Experts of a small language model: width 320.
Below are experts of layer 5 (counted from 0) of a mixture-of-experts language model. Rows are named router (the router's row for the expert), gate (a neuron's input weights, with its number), up (a neuron's input weights, with its number) and show model dimensions 240-319. Each number is 128 + 24 x the weight over its row's rms, rounded and kept within 0 to 255. Numbers have three digits each.
Before each expert's rows: "mostly gets" lists some tokens that are sent to it at least half of the time. This comes from a sample of Wikipedia text that the model never trained on.

# expert 10
mostly gets: " c", " V", " f", " n", " d", " g"
router:135152119103126144121138176142165131102074130102170155183113135131127117111165138148152164113154107152103088111158172119166125140123138112096105138141107078158153132094126110141099088132141136115126128156157107054104112147144147092134127106
gate19:126090133105152161123114130111135108154075141126149145145146128160152090118122130179166153135133119144118079196164160115116131144164107126138159130129149150131155145125160105116124083116108120093079165167100148147116159137153120145090091158
up19:126107139178112118124160071129107127122136136134110132112093155147115177161123129121155143147109131108158121142120139154128112104089124113119142135111131130140132131096108090111161154116144093091134122137131177102124165094120149131172122117
gate20:088137122118139085121127109111160131103119138110155110156068098104121171140158135119110145123158087091124123141105189175124085087114130132128120126120194155119106109130140102148132126107110143133126182095141124113182169115163123118121143100
up20:155168109104132157166139182076144132157123163113138156145168142156091127119134140164114112106085119116137099176118143113156101133173139123138131090129159122121152087127114121178162140111119153143180154119100107120126134116111100165128141126
gate21:089118104155158118162168139123116164122176133158135100133133129158114124107103143100127145104151136136105131115126138121134127109139067148075144114178144130142110149111143148095137138121171149110149143110187129117141117122104109150141145145
up21:106146103094124136149106105147148131103141156187111121153132114135148139081119111075131129126123131105140080135130114162175150140167148196124105109108130157129162119104181096133163065130137110131134136118152129123113137150112126117120145105
gate22:155161098125166159137125105133126147108132116134077146139094096175112177103083147122152119100141094152139137107138083106117118101125145138112063134076090125141137114137137125127161161140169142154134151146132119173112124152113166092132105112
up22:123105104102121157120114088202123126089122128077118135115148143145158145142157116104136156107115060117130108118102156105140129106131109119097129163075119121128136137149174128152120074120133113127131151135121097105132145120116132134139099177
gate23:155117118099079124103122169090137157123136136115194140146103142099172143181159145149102172129147157143186133113104139133095121144113126111136157144126155127146140129149119119112156101118182108120119122107155098145145164110140126098133135111
up23:122143126103118116097137146142140160081109107153123166139179132090120156127110109100089121150127111080127110133125114128142135145142106152118122118134144093087082120082116136119144166143141083124108122121128106100138100144139142147125131176
gate24:140120156132119141132104108117159131127115148153184153108107172149151126091118103118144134086173161157132145106128137119141111080131179140129103129125076111096134152127122123093153153099128145114160140088119117066118098089119143148124158163
up24:089131160095132135079138157124130118141172113114152102128135116135105156174106134097146124087145169103128162131113124131107116150149161150163101112140108181156139127118133105131148132126113089139107123095150135126111158098098132083138154121
gate25:127169175132133174072174087125135102121156073102103177151138136170085136148155168121099182129093095137150143145089125137143117134107118148159106136103124119115160154117145103113128119138132152143135126101132107095143137162090137120155082139
up25:134137106123159126109101119099178146124126129159105157140127125152138129131103108148156152127115106098105128105135204123126145102152119150112114140115124125145093134116162131148104163122144174096150091136128141127162144094107131142119099128
gate26:128100106142156141130140121132149136126112132153109118140143157149115136122098111111107113118154087111125141151069112109118107122106131088114103143181161090103156143129097137110122146112117159132173109134135148142117111119102127125180127137
up26:063120092133095119144144143130121144075098077120101120139151119123147170135103146104135162087079163113097098107116111096160145099097156132130133153130113154121108113123125142169125144116133119120139092107124087163124164199128152112123091131
gate27:134092126084133108105110145143106114140143138098086153134143107143075082088130132084148142122104143116118142145125177166119084142140129106125157176153133114148109155184136103125141136177128157154113122116117196115154125125150127127124152114
up27:122119114096088102146114123173140138160115129138160105113119154075129158159182126100126120146124110145128128103147162153095135115101091110152134140126118112145119100098137160120105104079120113120148144104156131127118106063089145133135143137
gate28:158140122146100096084126153125145118134107154139159177115115164105166138127143094114110108076140133123174132109124141128126092171136157105176133101137100129163113140140141123118120134113118129142115167149101131137106160129154115113168116134
up28:097147135100112131135123164140153199123094140165113145117178157106096148122137127105118140109146171102144117127147148088109183143134122134148147128151115106111135152099102135120163131110114113083133149116104112177142107121137128142127110139
gate29:089136116160135109087109149176100118128140169113152125112161204143136166136148083100082163137140136094107113155155139137115129166134107125129200108152124170135094096177146132098113138124141115146148129139116129110098128123108132113117120149
up29:090093136146105112132130137123160121102152089131144082143121151115131154153125133129105119119154155110111144177122123146104113122158157111138129099156091188127139106129124120051103137103097142101113103085122101159154154165117131131113139116
gate30:109102114097089091112129156104101148135142162159118093119175141120143159120134144104136138115118146150161126159123137101121140109093110131131142147136169159115118157135111093123131140098077069090158099120132114120149136103144144124112114113
up30:116130127154123095130084135090142159116134122132118159158125133105104174112102084106112150151145172099147162129160131116110114151083169122118101104126141117063133155146096166091141102136109128128154126104172071154142122128130169134135138100
gate31:130126163136105158117130118160131173168122142139070159165095103173080127153146200109139151097148124154121118107121134102186125174128129127126105127123147151124110110124133160085126133132151131105118138201122087116143110125117140120140141117
up31:142107137119107134126109098138089116124138135095174089126126117122145092137131154158160154152118114142094107168111127076102177168160100097126163093168094119161139107138147122160108112113144139112084083168174123112125105103132125132069154118
gate32:136133133106139108093149127114178096127061132124073151115152141109150134152137141171088131125147108113113109110091134125104143133121139104141144122151172143103167144119117148101113129132122148153148153135124143111160140139103118164113109120
up32:140078113135135132082120121125151078131084131115162113135141124129118120100125142136156063112128127123115109113120129130135101129127113126132140124150122133096083144108107075120133119124160116138149095137130141186094113124129157156077102162
gate33:136138093144135143086132105141107139158089134145118111085174133180119085132115080166131111128136116153125096132152140167152119126108110123065109137091103105129090101148121103147127121137109107111107131131116146098106082140099098132112113124
up33:136113118103118090129120129118138112090171116130117137125143120129114131126099132127170161212122158139119115124109103137141105141110136176141138131111124144117148134116141128089165155141119122176114086112124139144095145191129123086157140147
gate34:100106132114142147160120127130106115084128139106122136099133155105119132123150133152136157146142127110130084156175111110101152114130111111110101156133142089101124125093122125127138113169192131115152137139127106130126114135126131115128159165
up34:167134128103142089131171116149149121128126174138169145134186170163098122099158136110138103147152158152163138129120143145128150186102127146153105131119123128150082105103122159101104096150111129126136106152142142161093091088142124138115092128
gate35:133080118131096106139154131118093160122104154129120139097136125108114142147124108162118138097159134121125100159161129131131137176131149147127148153139126096144106087148151139145152137099107073112112125115132152131071131109153143137184152150
up35:097103148105135119142135147129074126126120136110068138156160112117109106125101144136154130112107160122157162132155142095133171112117134128166117126136142096198122120114097129143136124094186148137064144143108097115145105136144115117144116128
gate36:111129137095133109109101158115133130116129152152130099172125124163113148139132128158119118136173093104135150113139129112122121135101126162133137135159158112126149123136203166142152155103103135125100147115134161162094159134127102143154109166
up36:156132131141167130124112130137155169172089108097122117182122119149137127123120108087108145149121148102117107145113091062111169155143109133129144121166175114160135149147167147126101112162125124133150115162142185137135121172101158117144185137
gate37:095144107145145162114133137188117133070135106115131103115153111133109097084163140111142145121114146130144144122149163108121119112140103152097140080155103123181101141134153130127146125142127125072117147108110147135134129136129074155162101128
up37:101100115078106135134128091142146097132172107135148124136121149150099145119150113092107126114152163095132145099088147125102180120127129137146135190164125149155133123128131132146121180139130154134130129175151139140124111112159152153153104142
gate38:157152157115161104126137134140083113142141139130154096113106102152109185120120153116155139127098167134129145154128082088110118137160088099136110130112129139091177145102087135148134141169156116145120079133092129125147129119156120129166152149
up38:144126121150171113115154130104138135158146076132132148154083088086169080146099161153097119138132142089135125113145127137165120131128088140152165178108111109159127119138153125102136093128134127165142131121144138121147110197131108148134118099
gate39:054085180064110106137136125122118121170126142104137150137137125133155146094109133117171140097120136129151148150132158105152136177149095127119116069103117136177121147150150092131160123104146148123102141137151164121116092135089119146099126101
up39:113158120146160115108122137140112127115145088096167127092116081077085134133111099140178114151115185124136081161164182095088125142161124156149098132110156148111134130126142104134110101117124154128142167151148092168161152127123139166151137102
gate40:111107138086123157130121138158130101168127149158132138132128187168078095106107154113142138134136122131128152125167115101105127119186080138131084135141096158141131138093106124137142098161180144121146167133102096120139106153115109132122117134
up40:104162099139136123127162112114146132133112103166167127124154099107136112107125118137145163156125159132096109145117122138141120112103136119122082091114142119118130108134123125107123143139110151134147122082144125120139131121158163127108181113
gate41:129145139135091149143125138131135128138113141115144127185111117053160146166164120113141118132124206130152121138117097166159049115134113144163164120127134166169125134087139150102154125079111112160120112144150158144081150136114133120154098125
up41:146124125151134072155128129135137098161096069149132105152116094146108118138131149096103128162097093134115157110112132114129131107151135119118100093121147135102161118104120134142119146114142128075106096138121110158102133110122074113194181151
gate42:145100137154122146164137148137093153127118156097099153092155145136092108052155145142125127076141123101125121135151129089117125104159139143113140118142182110130127156135191154154136098143105122153148129100141080122092113128110160121127087151
up42:104127111137121169127167148131109138090128087085125097111120143174156110147094132103169138098107174164143139138110137104149106129145093105111131116082161164079100149101119126109105163140116134148128170124183175151112126100135128117175134169
gate43:120137081119150101146133119164130125094090139129167194100147114092143127072157124145146149143113099131095128129088111142154118132104153140118143136056152134111144101145146134118150104127136132177106140135112131155107083146090148119109118127
up43:121113159097115142125105139131095122124128135159134135171147123143127149152142129153148135137126128090125146101124137144121128118149147130107075159174162093136142158164159095117131130126150107107127113150149163151171133072156150134147127127
gate44:126078130112117141113121118119132082120137128103086115104182095141175089180114145165112092119140150114157128130130100109117150083127105116137157151109107144118070110121163105110084091133145137127133129137140105146123117122134126177133128106
up44:114126126160081146095148146129137144144133134163076090132160163121157096134116147166134157129126120087095122113123140139130086139122101152102123104126133116137114133150157139146108098112109099136171195141131160149095114091111112133098113134
gate45:121118099122089111136129123123143129172138115101106123175131110082166093174108108114150109134160090104114168154092112168124122128105169138109163061109115132108108108090125147108143123139116147092093147107150167129133095086098094120108094116
up45:100128146142134149140157107149140121100106145101113155106122146139159123106123116137142109113135131090126135167121131141164119141070140138116181142103081117104128131145172155098104122173101120124127085105123185151106149112145146121158125119
gate46:135148149114149116145106161144077127125125179127140138160110119143134133154129155156163127127138128099144136098088103121124135129136148132172083116137129155113156150112145124099144107121091136112125132142119130131111148124109141119142099070
up46:123099194107130111113114149116157128089140154107145134131163119144086154109172092134100132094111133149086117162132148095149104105158072119130136110126149150103117119122148151129119125141061097102112125124107080146131138115144147122112103121
gate47:139131135108109141109175134162135157141139141050167150115155122134085118132124156114144162186159111141113137122108142110112130107132098134147120125167115121121150153111153120151130164148147135106145142164102135125126130151129112146096102177
up47:116137163140119108125117138133099144128146150177160140171176136113118114118092127090124111143106108098177093113116152145113121153118105139124154114122141097155100128076121142150109113130128123088134159117132123125156119155127120074144094110
gate48:096143118155128106134087119170119111087114091151145100148142128156160136120085161089156104096096145133087129134128127119141155124075087100116126106138135137109099158090114143152069144141143109098113149081110123108130149115117128122116156118
up48:113151116105158148118154130131109120127161096174107123133127143168128104093119115115157102130092144112136103077096116149131144160133139120166180111069089100150161141116157156140146145167123132134130165137112143129147157096154098121126126099
gate49:094135142101118152127115103156124148127160124116100129114146086106142125164104124120130123110078143107150155103110135114112119112127126125104096117075112121145189093129161135149127090108118121146133135107165148142098089111117128108130154118
up49:122113099094127119126110150109138114124117137132139158125112124110118158124121100104136109153127110128149095138154159134131169094096113118151173126117167132100157080104125086147123131101137110158112140124107139130179138114129108098122150167
gate50:119100105111104148093140135169147185131139138148118120111105167135100092106130132120152170165132127118149166175101087146169158115123119136133121077168120146160142167148129115164133102118114088116123144152139137132125142109097153139088080138
up50:129163142134124168093145141172084131132164118134120132112138067163125145112143144162157149131117117149146136131170132124165090152119130140126100118130102120129120114116119123110132120142133142137132121150169100116134147132105125103105116121
gate51:191120114128138114127131138141126134091100120124137126144116149113195086096120126093172142112087095145146110124147093120100106151172150138133161106147136118135117081122099101102114111148137109108144109102121122132113144142132150125111147113
up51:131160150149118139183091135157100159140128101147114140137103120172129149133132101132133164106135115084130111102119137083066105133126151099102100138097109124196129090108135125115158118143132152099143076124091088131088116074117120112101108090
gate52:098122100082159135131094118146158117126146134153135125117152108071125118129087142145132105134139171144132158156115136075103148101144114114140064140126165109069124135148122156106127101116100130098121117156091130123147134101105155160145108121
up52:124071141098101120105093125129086158162117154115162132097154129132126090114142107113115135160151144175158123074173153159125157098151114159127163131121123115150155110130104160160185121087122159117119110113129140170115122116115129126145122118
gate53:147121118128093125110135111135137139097126109094122123113155129121173099143145107156090126121132110136185107066149144137106143090149162178182097132151098117171149139147148117113136103123141113153139149135107159127098153092112109134156122135
up53:122132092119126128125102099093126163155104113146135122114112068133167124108146123152138113117137128116182104133106121155120106111116124153136139135151103134161120141085128153100114098149085098110097099127101146140143124112138113151116102123
gate54:143150091111117122119092163161063108114151137044115159097117090165095128096128112095133138157135101152141105124119139129126138113128130136123143153146137142138126167132122124125135128126126135143131166127138114100111132130153141152119157142
up54:104092093135113151141116129145142109148151143156137118141113143119099148191121151128089136134116133158132164124120118120104117129113132118113107164105133109088159140174144118143081121081104138148120114154153114122115096157107100131139101161
gate55:156132123150124088096088120144116104159107152121100155155124120129135134099135138124146115161144109153135154103165147184148129132155119107081118141122122137141134149120134177145148100119164143130107131100135126076147148140142102154101156104
up55:132121137091106137136138162131143131125162156124156151071127165162076098153140110145155140123109116113157068103159088113111158135082096131131188144183122109124134149125116134070136137137133093133149126100104079133097138143140195097125099092
gate56:148093112137179125186151127181142145145090161147110163146090147163093193131118141083140134117101113167131109169133096121139158124104120126159080148147148106140091096123133115103141134108145123147129080096122140171137105132123071094132101133
up56:138126143119101142122127175119132113176111142091092136154162143059128139124103144079066121131093097155109113086138165130117076156119134084141120159133148101116117139130133105084104150162122169088166155105136117121133146105194090174127140147
gate57:161111116124107120144154130183143119115181157118126145101150099110155132092113103121163137181104108118119165166151173089110135127122159153136139112099139169165136135116165158101137131160146170134156113124160154156106081098145148155119117135
up57:152120151188107123118137111133148152150181143124162103112093117122120152114139115144089107099160107106107097159121108155138159138133172098136131174112139123151182127114131130093159143105114118094149132097128140101121124170098158141118124140
gate58:147117150108131106142152136182139168148115158154113147097147102091102145108106141094133095125106115160094155125135139177107135139133155107115108116150114130130148108148158098101139157098105151118118126134150124142089107143144106127105147115
up58:158111110103195067108116134166143133110121141148156151140094090096073128132133153119155150109111116112091131170140149129122118100097107144111090146086150146149152122106111096103143168085093139132148099125127140159123130171123094120108127136
gate59:151102109144073131155114132123090139146159161125130136102101117097102138110098133165146095139161100116111107096138105117104123104139120116131104132096121126140108137179104118134106130142137147099114128111115121095144153067155057106143117129
up59:144121104084121101148076134123130132107135149136117094129121127136109158083146137122131113136117120177121138156092149137108157134110153095190077143190167119135123141102129116154099131117126122095168163118134099122131126106143129109117136144
gate60:115093121130129161135158165090150099102130110114159087109123137146119128126100114134097108148120138151155106064113097132148116117121140151145161116150138086122143126102097071105095118129130125110109096114118112119111128111124097124109101112
up60:128089154136098113113082108106154145139116151165133139101184127109149111103127113136085135136098152084136105148140114114125111128117095109112129100112106119131126138145127133181114090093095135162102141122156146107135125129124118096140115130
gate61:139136112151127154115102106122122141108113113097106110122092136103114087125150169159097126142143142147122105149107111129122083131139165150099110117125071145107170138142118129116122144129177151133086130186134142106111162108095110156184088167
up61:125119125124136143125062131123138146114128153120123116114126132125095137155139166111104136120102143079167121143132151124107057110112150193127134167096103146127140156158134100101136130119132138140130094091118095098133106089136153093120126137
gate62:124107109143139108148137145113101116167169200137125129113108092149132091156145129119123139143119156117139137132127128119150092133127124150097127104138119134141125116110139143111129105129124141099144145165115137137133128039148090136116142152
up62:094105125114134120095127093127138130162145108117175118148145127107133143184125122095097130151148142171131179127130147137126078147165133085095161100184123114144127168131143104125068175101153113127122128135098097164141108135134117118135200135
gate63:129080100120123119132132104128179122145157144130134116108147161139122099131086093175122148149083152161113101117123107106110124142125100120123095103169129153116113154078113088078149178122131146130132145126146148175105115101126058126164139108
up63:104167102137166113138136099127116091147119149135141086137140137139117153121204182164116141121147087128101144121161088087109109136143107128144185155155152115117102122158116145144101120164108111183154090104123106151092085187128096113122116140
gate64:142073124109122157112114112148147126140131142081111159129117135080115113080134116095090133126105155154127122147150133147112123149094171121076121101096132124131161142135118102131151119165130114153129133108131110126092125158139070117124137130
up64:148106113110152109173132152155170139165120137135147161127130119126115132147126093095127122141143141086091119159144162126098156114118140119128113123118143142167122157073138145146175136125158155129124085125131087118156118133104090121146106113
gate65:126196133119123112124115087164103121153121149134128123130129150125151151120108172120170127076173138153101138113102126132125110090125151096150148151134116109147105102140136117094140130117126108118112119156126110125127124121127112125102160174
up65:089082157151175121089112121160152119131165091129159177130181156108153127054125133131123107133126166122159167114128112073132164148113092109169121112129145148105105133112140146161137160140129130178123103156136108128148110138114130126061107158
gate66:128103134118083097096151163174126153190102136088140147105157124110138153105105134139103130131148126111114174129137114127117095139084083161173132158120139163114081128169126080155126123111132130150114095098151110165151116080124147102127097103
up66:150133130063125105177163118129103129142128145142139068127123136143141112162101148149114120126159110139099129133121079139141162142158115116096117148167104110131140107112136121150162099128117151138113107135167120150160094092098163112136152134
gate67:123125099145142079117128081114149139128117128141158102124121099096153140116106149125136158155083133143144131179160096131117099170092138144151146151191112124101161129109141104180118098156151113098150094159170143132140098151153114091126116140
up67:160120071159119162046131133118125130166095125148132139145145108097124094111115103103092110121112117111133153124087082155096135132122111165133154150145137105121128119148172117167093113140137105123112114102132126163132106100151094113136108129
gate68:137088141134152148127101129118177153121109156147101122148133201125130125135126110152110106144141113119149131117099150121125101109180124144141121134173087134099160087128150139135096112150102173135162116128109136122149123109115085163141127168
up68:191188097112135154128125119123108124135146157135121140136117084148126136113115113125116162144143155100147117169113121147080108126096141138150107105115161167123179132121118127135102095111102164137140125115128076085131114117143165120113141131
gate69:139140109099104125117140136176066115147097101113115129151126164098175137139143125164143137097110063135115175082139127151106088175120170127143138132147133140127112115184172117071129128160085095137150132135165166148112126118135087138109098159
up69:104158165100177120091160171149104110107084145126091096118161111132090121129085122101147148143141139102145151166132132101126093127114095134155101136176119140112157123119131119148087125130125100150165162125160071142085128092152101117098124085
gate70:135063142140135116159111139143098106126122120133154122125127159175136097083155112115170124175179105187141096146101175156104157129140102147109138127156164129177158121128148063118118143107151115158171145133130124113120101130121107167116126157
up70:105140158150111146116141101130114123161101090106111172124139143081138065129136115132139132123086138169097173147127108149141098125061128123088137085105146138163165138130138119124131116167165110129169127115169169108148133157154154147108146163
gate71:137147120148132108131094170185129129116107126060175160149118141117139160101125134134125131112137106138109149112137118145122147122138107107149158108132190125157131078121167167149098130116145158082098167140124128106094140119097136156095144181
up71:127107183131072128108129112133146173126164139134148155150181129180107121135185082170109092150150076113118089137113140121122149115121105132083145164092143127088125110155131132101141105185098139125166128115140160103119115100122169137141108153
gate72:174139134159110116159119094131149159078089128114106110135105104136115155176121144090180145118123170174143138144141132118116146101093161095138147110146107125089119135119130126162131136122126121147126106111136127116101139139102089106133127127
up72:135138140099156131121131100107106102128130100199069103107098156090122097126173083144127126135147135143137132142143109134147133095152119113136103149106130141144127182113103135134102093156134167079135162125127100111144169102168133087109128104
gate73:126111108137163062122147179131080138114102122117148091108103152138136131100132128114160140081120157113193108140067111144123161155128125133087112146117122131131143117149146186105090118086124148115142098057132120110135133122128129138108141159
up73:144135126136097148152130133135121168128085139127093156138138106095110126092110135130163144141164100120123095133126174147162116114102085173132088141170122134151163127146144146102155139115099116156096153134160123139151108140136144121141130118
gate74:122120134126165112111112089139137176138126178103124146133143113119074105115130143135111116101145112169118108129149121130097128116139115129110113104128108127150128104098127146126111126118154110134101116133108096152135103133110106125118081149
up74:142116156152130143134168127131141080131096119146144135073119133097170119114123098108128115183114126116149146136130134147107121115112076115189127172113136132149112118091129101131121157134156162155109117104168151161150114127133099140076096091
gate75:139132118145113147133136116104110118163132129085133070133152107107111117168087085129127101110162123145072091139085128115136099128137145187101144162104166153138144150129166158127132145069162105117137144084134148150108149119175114124134117109
up75:167169143140153147106140113113147166137112100129142118098102095169105111130156141158119149131146159153167102166123144126096108129112111129101162136100124126151171093120115138150108153170161140131134132136148103137111113076165112118110151115
gate76:112135124121136122143107154104109146121109139100100160129131063123178143145135170084129119107117117098131123133109138125134093144103108104098141112144095088114130161106122158137139161106087093116134113101119170152152111170185188097127171140
up76:099113135139094088124108146117120059110164113162150105137123107171132147133134134133108162160120093128160099144077121104122116132127112142111127152122170156142168140108123136135142161133144154136094163132132115154111137073128110104150152141
gate77:192130097114115128104133128081171148119145123097095077140115122118074125147154085173154147148107142145150112111140166159136144124155143110115136127178124147150111126145103105130129139137127133107137144090125114121109122064098179143103165137
up77:124108118130131083155171096118142198105112099121132100103174121130120126135108101149138131136082121193088121144146103100127135159118123146075181145111110074116106102133153134127123183125087104145108162110158153145172135134159138141118152126
gate78:119132162136138091148156122098143133145150106131107110103122136120139136105137139121119112091117089101137090115135140134120141126147120088188081119144161118146117096109151140104113047166108117135156163135141132117106125149076129131145147143
up78:139122135116104116156113160126163106114119146144165101138119124106137106070123126125137125085097128099109138119097147154135114130180139122154126102121150143160117134077135136145136126076169131115167101108144110100114147156188154113181172128
gate79:133132134122138138114130149135095136139099134123143096141162142167131115146083114114161116110114126137140110112141115157139135113129138137107123118162165089126097126122108136130131101135115123138070120181109138089197112086126113145139140146
up79:123109129103125170150134133147105101179140126110102097155137106159109132145143148094114145113132121142133172129145161192166116134166160146173158117184136124118142128120132116116157103110113152113118087134109084121146134213097087124143130138
gate80:156080130088137094129183131149111109108113119104172112096155102131119176119103139123156128125140143155137168113124167121122168125126100148138118123134121127089150171130148104116117106096093147099147118168140135114136123140086160120103149105
up80:125147160150103156132176119095130144138107094128125092099057163105139134136122121116102147130136142110159124168132154126123170129119151113118107104125078101123139146118115156108121125127112156175178152084107140128112141114136128146121110140
gate81:081182131161170140136088137136153104145148101157127107097164139129138115089096136156080124112174096117109160086094130108108123139089116094140117135122104130088134132134137147129106103168134146149124158100131097121120148081133109136154120145
up81:091090144113114126117128142117132147149102123134128133159124095155145118057132152148132085109154162131125148153126152112130145137153177143106116151187120136145115126161118157135159123106096150128155126085159108118089104115123131131105136113
gate82:113162159124159104141117147143132105114120183094181152131154151135100130127153108121117110152150138165125111179128121104124121117132128138128110134108078144107143125125076165115111130093166122130154118145119110133106138129117093118093126136
up82:164102108140124162114141162109122133137126076086147159133114090130095099088121139132096135122123151116143145125154132130118140087139153143108151149103111106110119119121144152101099145097127134164120191137147116147136129185081119149141118136
gate83:089104137148143109121123124102111083111149104153127134098117158113118149135117103091107101140136124120118138137134131123115098133123110136141106123145135147131098129105159091108150129147104162176109135126121138125154123131106147137116167139
up83:155106077100077168101157117110145108116156112154076111126137121152154101130154098122149129116114131119142116140086091115151099125120127132118133110160109126116127125110104123113104111117136123164113104107143109156094124111126132088108115134
gate84:100129140133126125121138120168132122154104153117151094077113119122114153159147170099154136138131119123105173114093094139149119129111165124143135164143144096117113150140121188126116130118157143119125124153110141142104134133128152170085109128
up84:140152143149147133095108129151144088178110137156136109141176145114107122153083172113123156138085127120137103136140129113141113121173094112096121147163131130119147102139119091133164087143111156108110128114149041127113165152078148114141134110
gate85:135140129120125102104122134144115115130086114149145149159129161139116131130092099147117141131109128149110127133122163136131116073114116073119121139141103110161177123180101111166091132118142114123075159145094113129162158162114139125103100148
up85:082128107116136118139086156158122074116102154097110123121171110115151129128166082137112145142089123131101095117112093116079135130154125123179125148096145133130104109129104148125123147135131130123110148141145130133113138133124160153104125122
gate86:152154068126146127101124142140074145129091130113117097143163091173110096094141159165163119127135137157120124144126110147137158171099111166125113148123134120126074110151137139116106166136157181095154132080088120129111109128082153131114115128
up86:097136138118126120162131069128138122070106108127121127086184099156104110158122111118134105144134104131143140154153111134143106114149105166118137114120114096123059182180137156127149118161142118150161181103167161143125114109145162140114167173
gate87:135107137131135144112123136138129131157097119157129119131140165133153063111102191132083098132131127133102142132135128122157107111118172119093131103147120170131093126118157089115097125138121160123138114178122132116122069152129115041106131098
up87:099115128131176108127129116134121148073097159113113084143136100119104136092167143134158174115117126144143135115102123109152132125121112167170162103122115171157146104114136134174148163130104151171118171129116147180126129155128142115145138104
gate88:116113126121105144089115124189141147160173045121089120116130131104112129117140104138092148157151123117145102156088145109089068126066153147108118125156139175141116115169119174120106135105157156113146110155131095147144157111083130128103172158
up88:145114110143148116118137143092102111163082108090120135136161124152127114114052095139142171151111152126170114145158119114092148137157077106091093132133148128106132170119156103140128112147120139116165137132112153140120138168137142126165145080
gate89:141135150105113146116154114159123170140124151063159081134120191147145130160096154137127109124140150151134169137145098135116131130130143107116141142115128166148152148167139126114133142123100115141120131089143147146152129099133103094116129085
up89:117095118159091132153098137160171113109098126136136117120152164156069161116119156092134133157120134140112109127117089114149128152142118084142148103136114130133174112102134111110135130124143130150151172129121131140105128121099099087117128171
gate90:120131117149137108151151110129118127103112112148119114124121154114135132125103110140153176115160126130134117062129163063142115140107148142068122140122147152092177161142142139127139135131132160135112149112122142165109154160154160154136123071
up90:122097148105175109094128169112104131134158129121119145148141126083139092147147131102134115142087092091162099162160101109123120093104122122219107138144093111117135138136131088137113129119173160117088123102100166136117123140137094165142125092
gate91:134135084128117122118130159143113121128104139131171144089140125127135138131136143102145167141137117116146165121127106135152174109160106144166144111135137127163100189190134135127159126135135104144144137116116122091139120116138145108098087125
up91:127091186137101138138142089118117130125134113113121112116117098082123105142120105123118114099081138122142107128158116116130137086187101133149186106135154118157105093139125097129100113152157143098156149118104134119174133143102118158099120129
gate92:159133123126157139114114130164138139138135149109112135109151136089112171144128106140130165129101122099116096080095113093132107188091119106106125162128111100127122127093120144090159135161103150111128134112134165145099121164118122082145089141
up92:141109121145139142192163110183113160127133153115112158112129105096078123154141111124160149124139163105201118120140181099109144151079125092139152128122154134129087140094114118108146157082109082132115126116093108123134138092116149129160112125
gate93:119166126085163113088093141154082139096121159137161126175162145107112146138104141091137093147148113123094126106169146141108093154105092092149146131109103124117131133128080157167157110123124089140126158114133087141119113078098093135127119140
up93:131142175147115153117142127144118093092121082116107152134138073109141144141141131118133121126130126137093087132134115119111134143135148093161128108112123150173118108133137079150118154115151134102058116107101121086111134096117086154128106125
gate94:115078131161144171120069143117147144173105104110101131101125125116161157145089103156156155109153117188127147097115141100139098146133132131090146130144105108110097166144100110094086111126101139126186104132151154154115147119113123127137123097
up94:165078115166093139146114104132199137148144157133116155108081105120148140141126108141120098152140147154120114095112118110121111132099171136145103127163144140126089123101144140146093158151125140153127102107123094152113122159152140105147116135
gate95:122151139126140127095183133141144150131126125136172085115084146092120143129141102097123152102128180130129132148115138132173086126086105151107096165102112128156153116088138100127145160152146137162148094128129070132125146150110114103140150080
up95:112174138143158143119134123124108069099133113164128152133111108108138124124108142149108151131135129139166119153124123092087133111114147134169081133108114131104122123141125140123129094106125111112134125133171174119140098140106154169081146139
gate96:128157145088168104150155134150133146148173119084099148104127168177166110107135125151115159102136071111118139110124149148111141123130177141089144101153124157114091093116105100138132109087137124131169133092090090121112155120155149185111141110
up96:148087138134160137113103119127155134131143146126071132119130120116132116155115164154102163123128123109122152091132122087137121086095119120131146146099104153073156141141134116115124119111081126117117140123135105118115157059134096148123132097
gate97:127119139147148124122114124121142127155089126133076136094154144111107140105125128101110141131125156126144130157135149087119148126129116143121158135133157123130144097078063076140069123151117142060156095119125132152098145111131137115107095096
up97:138073136084114158073113132120133144147120161148146165124130172161166112144155130127105116145131137151143179109103098156120121108066122110136130124142124153152129121170103138153104136151126113105123108130157116116175125151094107148142147138
gate98:117118111137137126131172112106077106107152142114109140131124157155144142147123125133101143126116124136150136116150165144123133145129144156133132138092122086138124131109114109078149140097115112095128084128137127109097152148094141150140139120
up98:120071158102143133161093158151147124093130111150128111130137092141147135143130121108117137133091106109116100097155153080131158138128104162136119120114159129103095112098127118159127133129149170147113111117091111126117081106094130105136115099
gate99:111108102127116129116108144130144119158171143144140117145173130110067108150129120120118116148109042155106129111159090129106153085106135105106108121134110145138104113124141109141167121111126112169093126098101175166104133120127090155138125112
up99:157150168146131135128149069138099116127142152130131104139109186155145130122135112155073150167139073146137137124129088115108105141097115144136079125151169153176124140113110118127114136126149134133108113133152106141187142118145143165141126148
gate100:145114169165155111094117133117128076123106192148114164092157126150153177134070152114142121088075121122121063144161162137095147113143158149108151135120111134153138129112107147135153146077110136164139108070104121127106144158108130131116125110
up100:100128105086133123111153104124135134141104165135124113107128141153175130111116105112132126115124161124075141132136132161104126139168131144134146124113119100158119143160107089191137151095090073123132082110143097136128104179119137134121135117
gate101:131158105144097117117097097133121163136140100075143163107118149091156090133116077093153147124160126129171162127124111077124088137149120121122129143113120129140114168103107089116124159148117094107179105134139162153143199104146089144141113137
up101:131133148096142119150155109147075131126135124135151124157154103149114175096151135089117138104090153144122075141132099127117140142110161146133131149103113121098148131125163123142095115115113120116111130159101146110097139121090147129095152083
gate102:117107134134151127120122133132114113107093114131120110121146165147158126130166120162098139167133139153119093111134103155109117155138135142170130158144135092107100121133131117107105124141137144136128095177136138108104114147096112086083123136
up102:090095152147119121093151102140095170136091133144110148143175102098126113167142169167144077145123171155118150125122149154158161132124106109129096122178100138114054127128127097121128166169110109101171096119177111140103120102134111151136126115